From a checkpoint of a small mixture-of-experts model trained on Wikipedia.
Experts: 160 experts in each of 8 layers, a sigmoid router, a shared expert of 128 neurons.
Below are experts of layer 4 (counted from 0) of a mixture-of-experts language model. Rows are named down (a neuron's output weights, with its number) and show model dimensions 0-191. Each number is 128 + 24 x the weight over its row's rms, rounded and kept within 0 to 255. Numbers have three digits each.
Before each expert's rows: "comes before" lists some tokens at least twice as common just after its tokens as in all text. This comes from a sample of Wikipedia text that the model never trained on. Tokens count by the router's weight.

# expert 23
comes before: " of", "s", "ed", "ly", " in", "ing"
down0:150142144114186075085128133132112082122135149153145164107127121146120154107112127112130143114133127173126163111139148112082155135162152135150143109168130125178134070106157128120111113082138125142093114114123113156127183108132169132112186115108094148133118137150149086122132123141160116133155121102114152142136134148147132098122158141162125150141174169151116106140176100127147135132084108155117110089138099127128144115106120126168141108073137119115137103105093118118150117126094140073155118083135159134153119086120150141118101125124080100127089135144146112119092134138170095125
down1:172123114095121108104135099111118141083129096119118147119094122142107072116094132138114075146116141190131124105159144131171131136127133126121140118129152092120105121140088151147121151096155157122177167128104085143134142124127126109063113125147135148144148135165128150143155062155144140109106156143198137092120123114152148136118100100082136136112115124145123143131107145127166117084105117115116099114111117159131099115156097148111116119102166170132156130114105167156133158130147118117155152113126189093116140114141150166097112133103124159149118150190126108112093135126134130138
down2:115111154141111172150138146127161120139120110157192161117143087102144113125180119109103111158154100147174124136159132165126103124114129161127143129174099102155139164126133119186118117117120096129106135163118154110111111116175116177146151131104129083109080141123144107104126156158111124142089130130138095102114060077090098156109107097144205105179098091137130095138130113084106154150125128130133134119146163121140104147143098104130147106102138139130113126142151138127121116103114082139135124134134086124128151106152109129134078116141129129136099161138150140122129143134142131125

# expert 92
comes before: " 19", ",", " |", "90", "96", "–"
down0:156141131101101104068129117115135162116167106116132107135140119106152128094153122079133122081104144145109167129152144186143138081128107162143108102157137147156139106107149098146138144120132125127096117114145131147128107198092147122146114148131129104116119120114102146114135138107131136213090156110166140119169131111140116139124141134119162078088111082130151151090107152118112123139131079111106126159112133129139066121133099111148151138152158086108111130105117132159145122148169122151139135133141112147138182128097131121161093134162109145147121151099116149099157137142108157087
down1:107114091180138085125142120152092101109102099139136122151123117074147140151137125113121102168103130155135155119100176109139120123139104132104105128092164122118145164159142121125106134152109139143113131088154117148200118087088089111131105169091080101142187157153124116106098119146109110148128138121139169135134153122133078151113109145157150144115127146102123104132125128139116087163143127126093133130123120149116111129114117162138127163126116097116171154167110085095183106105153128143112156120150166141124147128166158123121131183107129138151116130108137101126116100130100075156
down2:106115122131124125187146138096122086148161099140114131141107136130131137096129136096132102121155176133082107119146112146145146118131168124088130163138131157136169152106102151142151163102174108116168155135131101102111147073129135144135101167131121144145138148071112172128148145131136162126136155135201125087117132162121138140135165122139145099136141118146131099188120066113084145145138098131124161129120115106098139115117138085112112092151131144149163121138103104096107170104116147165119114102145147153139103125082143130117128136127081117115117116097087115135085148091134123143

# expert 5
comes before: " of", " to", "s", " the", " in", " with"
down0:126146159096141150078138134122131121122174130197119106138085140120125093083143120104160141126130135117136139116063127132050124128130150128125111119112118105129157157120108151129197109111136110128076160118105119117158097094081127151134122115103094133132145145135137110136118157180165121155106091119122140154115141117130132100149128075142138123161106135150133116166076149122144098115177143167122089135170134126128112118132130150138134096148129108111103128140145151113105120133122105126137141148124164097108137109186130139169136094154164127155110116133110080146117170154160116113
down1:138126118151124170122172115164164114072128097112114131093153144111127121150116150157132113118151139120131177104116070095157124136123096140120138136140138141151152139138090189141111120134141173104135101128154144114129137124156095130133108137131140114148184134174158186147116145145090114142120107077151144089059104119110131123103154120092127127104139124089134141114126137132102176151122079125132130095098167125107139083122140110139128170107146155139132155120145147074129157111130117125183118096140101168138127100095112132111098112112158089155132146125125140132135114090126131156
down2:127145099138114098137154153105126148147117107116099147124081144056135154100132120130164142132122116108111097132141169153122153162114144121145128115129141092136105158099114125096155137158124099141126128159170115122133063114102148106151095120142160160096118151146147160102137197161110153165139125114124118112115091124121106137133142098179124094123102145148136152160112107109117141090155128121156148154143137097115086093188137128133092142193126117112116180136137131104119115107122114076146116112130142133168115168160176099105129107121146100157133093139124104108144119128098134141

# expert 119
comes before: "\n", " ", " 1", " 0", " 2", " —"
down0:134152099136121088144098107151110091153081123113118112105117104137127151095142113110100161083146180126131143130141112101161149137141120127135164151132124112152126145135142146123127173114152180135171099051158093123142111128149102148137119113122113097115165122131088174128091127131137146115145118137102084100123111108070139122133102156110165128106114148136135140128084133129123132133125167114151148055108124116107103134139137136086183131128127121123146122099150112159129125153140147118170097110106158156103166119156120113105111125147160158111124187101163138181158130127112112109
down1:131111143143105122140113154142136127099105132151128134116150159150098152132163159134093117128085113161109136138184177131107112149117123147119168107140110136131097157137179128115120123116100144111105131092171123100153150136150092161117113116119151149119094144145132137115154083145149080145125154127090119111092153140085118152110176100081128135151156144168130111183158124122160168162097120117077116162105102087134093113091096085147124133149181102059132153120123118118138158076125131146114129146145115118124126109123121156144152137118168096162092121118138125138124121132127119105
down2:149084140149074147141092136103111121122168080110112160177100137108151076186127129131178085126117098117139096082132120135153107124142094136169142153135149139125157101152137151134110118108134142122122125134106114107067118158123105134093147125082152130136118109134150112101130088178118111129173150110133157184152095160148138080149119139114145160162110136121113180158125148135155126110150153124126104104135125127082105123123141111114107152094112132138136080139160119133140086076139134130137120133146103103136149132140116103174118128110163139115118159134111093165142114126143142150

# expert 127
comes before: " the", " he", " it", " she", " a", " and"
down0:122130149142146111108139144128102172092133107109117093168052102139114112132149145124104134172088096146098164117134131117086111095153128126106127135134140101148162143149143136077094135124156153111122131124126171143125178141110091126148123101160117157143136117179172133146147137139147156147158168130170140115140136124158102116106142100160161112129155117135105122101186090155137107107128139097116126092139145097140085134106104120100103151152138121117149161140129120119117075124109114114127114139167179106109128146125131094136108120142188132106126086161125095095129123154124154079
down1:138089137120164095174133105132129139144120132138142087100141129121133115110109117139126122132174149139149108138100129127114089110114101108136159155126113138112133082119138107140109126124121145187098133148146139147123105103146115127165190140100117147126120153085130147115100144130151128092105162130099114114152115104155154130149146099111113137098121151143133129111107115111120126209099089145098128175090131181146137143136137149136113141116126186112128108107107169113103078172129068166186135107147128135113109137084088151136158096157122140081091163150137157147113120102114121135
down2:097107171129135123142138159102137145123115132146125134165143120140113080137146115121107110102130118131105179139125084141177129145114078129132170126150107099118199115121122135121151166119126148117114136157128153132148105107133118161145123164097175069167123148135125113132100133138114118093125144093141099147111107137120116173154142127131097132100133090108127141186143115115148111102144119133111199140113125098127102168089122078147128126127139154105098190109106143151120116109140128161112130151143102094159126095140133143106107168105100131160136120122097150088085144098154171144

# expert 12
comes before: "\n", "re", "ure", "ur", "us", "er"
down0:115082082090104150122118175168125138147145154116141144137108193161138149169124165090138132132098135080140118143139114160116114092148131124110167152075166102121111119098129144131108087143120111129132145114118122096138146130122112126108116104129122105119113137115140152097133108115072121140138191118099165105174178123128133157104113131144101133128156107138111156127119129135127142136137133106112113131149092155193090157163104117143119120112124116136140129155094111097088128081092124168142144147102157114101120204134156135141149121132153147105140150137114138101108076113133121154
down1:132084141139180115092122126122146131123122165131108105093138095113142151161118107175150077119115092110097165145109134154116128103177140137157124121126135092105158117170091140076109138120131140171099083106136122163140092110121088129093115133117152138122164152089161080148099125140132153130122122170090119133139103108085114134138157098130101129106131106138166170120118147139155128119161150108114112147097140162154113152136084145165133095142148167113120122142125101097071131107112172137152156113126151111161143152148138137112168123119142143169151092120119156127130127107113152097
down2:159142147122106111149128176143134104102115097157124176107134135155134147136102146132162142122140103133146174112134134120149145117118077106128098161172149119133133064167139115138137135113120114123126145140129110151092141136138107150107150131112159129088114114126149082123146086098130142114151135089158154124128142138120133103105133097185122097092115134129097131117097099150120119147101138109115071145170089146096111124108151159106131148154115108095134122122107140105172129158098160130177151171184110122173095073084130133109136155148140131147089116122139114144118086106136162167

# expert 37
comes before: "-", "\n", " and", " which", " 19", " The"
down0:150162145119117125117140125131144082119165110139061119103149130150157114105131135114143129140163116128114134137135085151158104128116103151140141118143105127113100170141170136101123124134108146130134083147140150103123143127160113092132147128142170110120132092080145100127089099115129093152112154097112177119154184115100110190171106118144123157122071143134152129132098154130204125126118136124120163119097146155145135125111046112136121136098131119091137145107134132118118165130132128116115139114120129128133116144120168096158151115150078131131139122132082125097130108190175142129
down1:092117135173109107090150153120131109098117138099135186130173104093098137150088151166139146145110098180161110160166109118115135102142158116098122161111162176108139119145149134127152129146135144128086110159140162103099117055143170115131138155094117149098138175113111140123141111133137103152100128119170114122081117117107137142108105130118171131078115102119118119131125131160119132105138091136168156106149088147087091149138125137092120165097144089125120133135133101131076149157142182126095120143119122134157089097143121117116150104137131118130153132142123161139138138150121123141
down2:109134135158070125129120150102157116104095090121162127108147117106084128123107147119146199103136146112105186114125110140130118139126142123114061158133096148119138104134100151122136110155172098141119129082124080117144118138166124155118124145112128098146141116123118172153152133132175165116189129072124148107133125149189108118155145108120145095105140145076134146160142140111151122141113127123180134131093141140119137149106137156150167148135144159128129121122150082105107097110130130091152144083118114125153127147113132127127106146148098140085148130087114124175153148129106137160

# expert 110
comes before: " |", ".", "th", ",", "–", " years"
down0:135118119134124161145153147158167060154113079146130133136111146146102130084108146127190121134114144132119130140157122178158103102158168115143079109127122136153189154123098135121127116138101155144129113139135119110115117161121145094135142127164067125128115122110167083133161161107145115137116101103152125088139142102131115119113113092121106143157122166141123129136144153156109129143166145096171119088139115081140152099101107144134142121126185078121131130118084114131088103126192181123109114119116141101128157114147139154110127112122114113130125168105146142116087124104152122105
down1:135124118140133139107119145128129152123102130132118117131093112085141130146138118146162127179100179126125114131120133109105085123105078123142143098086123122102144118109116130188092093091138088100121131152165125146110129139095118143118117103135091143138123093172117162144130147143127118137141150104091104148121104134059083134083085088146152120108186128165095155156133134124148191158150125110117135162103121122123144145127154161110180136101139138120160124193150118139171152138146149121108113101129099130147171092154129126140127107170128162112138140131123125151122157120087128151
down2:127165161139153129079114135133140118130094116145153092121132155077101130091102119164110133138142104118134116109120138162092112144124106145117113137129115150131171163109108118103129097139134084109144096164146128144119148111107128088126149090120087165117152168137131115122166114109102111140090103131054122108116121104117116133188160116139153113134149085165166142143154147164157139071110113123135064132095122140158146144097127134103108146081173151123150160153123114164108134116114148166112101138141114139129083149165147115114156126141146124187106143144137127109120117124124148165

# expert 148
comes before: "|", "-", "\n", "==", "The", "==="
down0:133101147110141089135117139137137123137094104101110115131129068142108134118134165115132091119149099110126156124143135173112144177137143121131118115099108105183117143144139086091122134096093106139162124139109156125123101129120149146170133152121118145128100167170133109130138124149147139143125111102144180146061150119106113154151151128162116150100095115116126138112073147117118150110172125103127103147122135162158109149130120100123127157114116180192130080113171137120113155119212095134172152142124134119103141077119151136127122097109150148133104092115116133103158121099097132132
down1:105122128143130108125096166115087106085122110186134125149127118120150143129119123092086123138135080143090129084142157126117125128152102090075149091159115100156175136091133101080144155143151083196111121149091107158122168108118145116140116080133139143156101129150139113096143102112122133126158114130121141136149122109118141095107128152168144083078134138142158159105161101144099154146135129121150132138101121135126173141156128172135132080146137128137150154174097086158137155146145124117127130122146139113132162126110158123098138158140139099138119140106110152122124066139101140151
down2:126109128160128115171151086168133123115140125128146116114116102109082107121137138136107156109126149120160106155141146138172159082150122160138137137146119135162127095141096144144175168175142118143117136131166101124147100167114107105106137113140112138152164125102133138137124137171126086079121130122162125134126161175106163129109130144083132169117144144129098161128132119091096145141117202142091139120145099099118112075126117113104172159088140081091129140109120142139137144150139093133114151143095129136087117113147101105128146133121091099112116107094154141086105119134094186130

# expert 20
comes before: " |", ".", ",", "–", "th", ";"
down0:089109110160119142108124159115164131116114073130080102110080101136148110127194180130150126151172153157129123145148108106140134135192151123126118148153108146095132081129122156143110076153107134122118117110137148124134120125125113112087132132147139169160090132123105200137160137162148127135105115141140138124130141101071114124119128124126135137186143087129103114128150126115151146166135180117138099152118150115139107135178112149140067143144133093136097106155095142145088123168106122126117105077117095122105113127124131122124151119139121124131137127122171150138131113157096098112
down1:120117096141136106096120111152080163093126126091118141102128128123115140151131123129130142106130105164167106097116168122165085133144131111141115163110154130160141154141124135132069122116120099173114126125165098142125102153075110107165108135101142142141130127111111140147151094138140126087106115095098122126112140159118108121134094151148113133091101136172117077098132137086089130158076145159115127151106112094101157144137157123097153163149165167162135164143149116141135151129152104167164165146126160104144095121135152116142137099086128116132112129169158090117106189109151146143
down2:115117102134126138116123171110112108134099130113110145134154162142090098124125121161161124095119084147119134126133105155130134155132127121182098149132060086124137108141172087100143125154155150148120146100127155117136104106141102113137156146156107139155103098140159126151151164123128111164107104157108108141116146137075082132170148149100138112083107096151177105113114095123114120129120118126124177139132085093132157130149163117105143101118102113101136137148109111152200164147105111113165097175106182138120098135152136136171117113130158130088136152123111126145139116094152135148

# expert 65
comes before: "|", " |", " 19", "5", "0", "000"
down0:133109145123153130103134104160108146134139141162120062130131142104114114117150156114121126150112092098157139136062100161127168109103124160100129119115147109145086145149129127131111125141129114190137155128128105131153145130173131085175202120154148103098149116120133080120151140145133112146132145104177119124095123185136157113171102077106136125151159123141098082102129092117116125104134134119126165117164093111102156160134156124100126126135138098163140106123137138119086106098154127078147119142134106114162140140132147178138142140099155117130124151127123153135126070099116142125
down1:117137140162100132150118126144143119115145129099116127166104103095070152170182152138104137155108133090138103107123151141142097118151072119142111129193120127165132114144135146130131099157090103105143140111183127112119141064166117095184121152104128135132141102103135149133159137163152116169154132122124098144154089164105132128134089165126138128120165174105111117119134126115145123123114157170110120149103120146108120109131136099122119164115125127137148087111114135136100122149126093138118129145095161165125095069141125116149128100128124149099110122082152117139189113149159107163
down2:157094151137105126116136170161167094106103162140133157135103117062124156091144136157160114148107139152116106132139111110102113147183140106136136173152122149125125151093117182079166088165108129118129129130110160095129119092122102124115124078142100139131126142147131146179124107154119134136120124153114134123168120156105093109160108131137096123147129121111162153158101118120121160130110121146145158079126096126157092172133115139114116106134152117152102120125188139121158129093132114151074113115132144084115136165108127137122088061106117136126180128138160107140146128128125142112

# expert 109
comes before: "s", " of", ",", ".", " in", " was"
down0:100108137145094148137150130115139114158111119072142110106138130129189161135078157166086100100157149150158135132083163126118156108103125091127137102127135144151133111106112143123087126162129108099141139134153096085082141117120128110142123143126126121138117139148137191177113124165153158115120093167147128116060119081146149136114096137129122085131109083143111173167110148144127152111134120133169106144151129136156086128133127130131126126141103075122135096140137067169148143142169114103113130127120140120162119102158150120105151122133128124126113153122104123156113134161135079162
down1:169133122127128109148153095119118079172109127135145113111099154142113133097112121161145113115121139100175145120113144156146113105142118128103154130092131108113149114065108121139128180130113117150119121158141078153149125164148118123108099177124112110137129133124130067122159145164112169170146162161120136130151170112102125108129123107128098150121153116166152120124115103121155166103121125154128097110164129172152134133106127107177147080180076114149123109114152173099117101128137145137113122110099100177170131105125134149147103127101124090107132143110072112128084123126121144165
down2:103109121123134101122143130147156124082135161103111151145171141163149103103104164096165134140111106148178110106160142101108148155136130137127091149147099112116169102149136125108108149155156140119138104165106124117092148149135115140121118085077147148104156091162151077114164137106140145090119103149109125147128121121113153101098119159111138155136100158151084122089089122097150149093119179150097113157144117119100141114097090116116151174106124172162123127174082128105158130160140140153156152129141169115140136118107134124106072116158130122150130135133143124078135104111124147114

# expert 130
comes before: "\n", " ", " |", " 0", " 1", " 2"
down0:122136107178164110118119148116133099177129156110146147154166154092125142100126146092151155094103103109090136146121143118103121124140154087113121134108117118120116126111116161099103183103114136121114132068155173139112140118167136129124131132112149075159120138107166124163146158139128132102105116109108152152180123128129127108129123129131141093179165110149055120126133117128167132171145087090115129136175086133102139073120079113172131110121138155134124148145151146143150127136116122133155109102108149120117125148107134092097152113096093155182123088146137117104104144146133126140
down1:109146118171173115138101140105079129109132128119104109136149122136135173122100095128144126110082118154118194129123131099124153134134097142126098150153092121118157133127106129127138128133107130178114072160122111140121118124174145090084098116122141110152110190142125147086155098172137105156101158140152175158160086141108164126129142125148083116127138107092138121129142169137151071130129116110121147131141134153129163165118101119117130159106129130149093137118112125126124131136121090130164150124113140129065141132051113154109145130120104146139105155139144121163086130083120143131
down2:133135105102131114092096125146105146084158160143115163117157098139102151134093142113125109141131130157128142147119104118149147105134148112105115121146085130130132154141110081101089110098157132121126109146143178138079128145148108145124145144105139151126105128123101149140138140142150158098145158054145084166118162149106130145142151131140115106154138116135118130105148139090078132108130165179141160121139150157111130158071154118153154146164135103128131129117152125100198143173136107107123096107093159102090129110114151052151145141107128121153119119089142111119171144103118119151

# expert 106
comes before: "s", "n", "ment", " by", " of", "ated"
down0:139135149132136130076134138125106138143106134119076135111143149115154098128135137148179114141098125164168143094145126092150185136108136141085142130156093121118125124148147139178105099143128141121113087139086122141094114122139136132074128079137129118095137094165150139123147112131102117099152083153127154092134133069162130104146134136119098113129144140169145117117119131146164143148138121126136053144106140087140133137100116170151130162105113178112160103092145148162139103137129146162142111090106142092110092125135151172134137103127123152137117121086143135172159125159104115091
down1:144149113123139145142131106135126162155138120141125107124102175134153134073126144151122098115148135138136105103099110131108160106102134104118121174121153135134131090104100141168136141114181100133147112070113098169147154104137127102106125128138101112152162111093123144143110146156105116124111133145128138129111090116134095139128151154150110130113129088158132106122165101099173161119068137093173161135114122096102105106148119144160157122162114119152113150125142119125128073106133131198095134144141118122111109130148132114067151144163123135199105093172100094142137140139113111168
down2:102144114157151140159126174134126151075153142128079138121103145130139162105134158099127117153135118134130144135102193152153131161123111138167143146100096113143106105138066133135110077093122139112107161110126146132127122141130086120158138127106130123113115169135091182134168114138130103143099141070135120114161111142140136122164130116070141115125114096146116149152132132109133182139079160112083148138118196100144125177107157121120125119107100109115152102108122118163146121122102110121129145113162068118084127085120134140116151133121133122138123145146113119140151133188145106124

# expert 107
comes before: " ", "\n", " 1", " 2", " 0", " 3"
down0:125137128157133146131103109139127130128115115131122100140111109158114123078132102089106145077147121136120149097117091136147102151086110154110169112144130105103127132132104158122127157117097094165132112132165144102165119149160095145106116114168129143138113186107149126112160117132145134133173100153139125147127133134095159148140147102113084111169141119141141131115116172134131147151142117145108133163126084146121142139154061143127182136112136114172148144159143077113131171094157123151109134124160163150151116093101116117148102101103059121128157134152163134107100119136074071129
down1:129153122128177104167106146140143164114162153111129121152139104113093123098122121132154117143106129167105164149114141159150106113092126151110131129131117131128131127136115112160106122156121108124144187074115139123114120167109113100127111105104133113107136133150131118135138124165164135084109130136133100121115147156104099142073101114135148105160121120074130162144103183095137114111139113106128139119099145151100156151142159142113100142094146167146112127118119126092135051152136102147106118164150172150123118127089121185171085117134092118151086094085143125155154116137166141173
down2:157129104141123171182167123139107141124133141160142107139104136115106128091136152141135152104124138130126114145138135160129097133119140147140110165124149142125185075157150137175125122097114108155109160100129089147143108141119125078102116146088076082148113139084117159132073191166102125154116117116075109126137133137117120087138126181116143127093145118102135125137122128177150167129133128136092111100169114132151134115119073172111114147123120137111082113130127110137120102070172157101131138099121143130136142122124127116123175107098126157111142162105139095153121145143131105125

# expert 104
comes before: "s", " been", "N", "W", "A", "B"
down0:132136084168106195173120144128112120155118119097102142127114129135136104127119123158150112114137092173135133149124108137165108085125141124117140163107135135149132129126103106179136144186145184163108110113137116086140168161184108138123115101155109138170146102130121146122168158100124094160111138136126133114124148131124115120150145166114138128088071148115072112140160132141144133150125142121139089094101124105161164125099123130117057134098107135111136101109101106156128070154127117121160128137140124105118095141142071153096109135137111100148100126142124138101129157130149095132
down1:138105116128112143145143099116145084146104147112151126104173139130166147112134137145160148126137138157133113140101107118111099138080116118117132099137124140108138126174103157149107128166152118175160127137124126133106143124131114176115132122099111125099146178107149150051164142171123104089126134168146162121136083152129147126130144091069120081044139134130155119126105134142146172151081113121169094107144136115094120135118099133156100160093122137087152110180122166176127125140109135152133151139113122139161123115098134131154105157110100102124148143116148121127130096135143118104
down2:095108101172138160092154131136134205102135121137146114127119115173118126132112160138129100130144151130116095061135153119162093148084099098131160138146135098128156144129106120164115101116124139109159129122147127130105148117124148126150131141142130157131129108128134149151123153116093165132127091104124140150120095135125110127111134154092151124127154127094126098128101110148110134124151108135114126098079097132139117166111141084074058142166130136098107155140128194146149091152127139106106112160122157124142084085177138162115160109137138163146134093155138179109109118138105114160

# expert 98
comes before: "s", "un", "ed", "ce", "ing", "ide"
down0:089129134101101176104153143155156139133129159031081143153153118091149121110084123135152131134154108105135131080122135142155114113139127132109145178127129115178113132103077117109147125138132136106121093158116175122123151166143139126165138118175124122175151127117137117174176128102133147105112135135173149110137107112120120134159147166132128095130131152098077149153154124097133094112100160121106094107153090124145094094117140130106103167130105159116147110146104120147140104128097122142101132090156141136135109127106157123100128154132124118116113114111125137115194142154148110135
down1:132135147123115084156122148145106119084115111135106123115128120150147192165137152103119109112139151170179150145154137142148159091151090117141105139162101126109127113149134127103119119168166112106135149135097112159091098088128145121135117144106171095144140138126088117133121114159149134098143138108145108104083094134140119140121128056103132121137135120109155118112131104172128126148139107097144143104137115177109164152128149123126128135113144138149192099129126134099108144123053136156117131078127098148142117158122131162101096142136131096156103153089150100144117124190165097109
down2:113158120139110140093082156135147143116099159110114146164177170127122119140140152133104110133137137136119087164166124151167125089078136094145126119152132133135156143134122139094147127087108105130094144078113126066112134155118108114112135159113103152109123092072114132157125100134119112113118170098091107104143098127103069125168122138119142133149108119132134132125132115114176102137113108160118110120171111100113152133173091114100122084148129113095120185132158174136159124158141160180121160137112142161119143150108131109162148106113142164163149122115123129156124139124169109134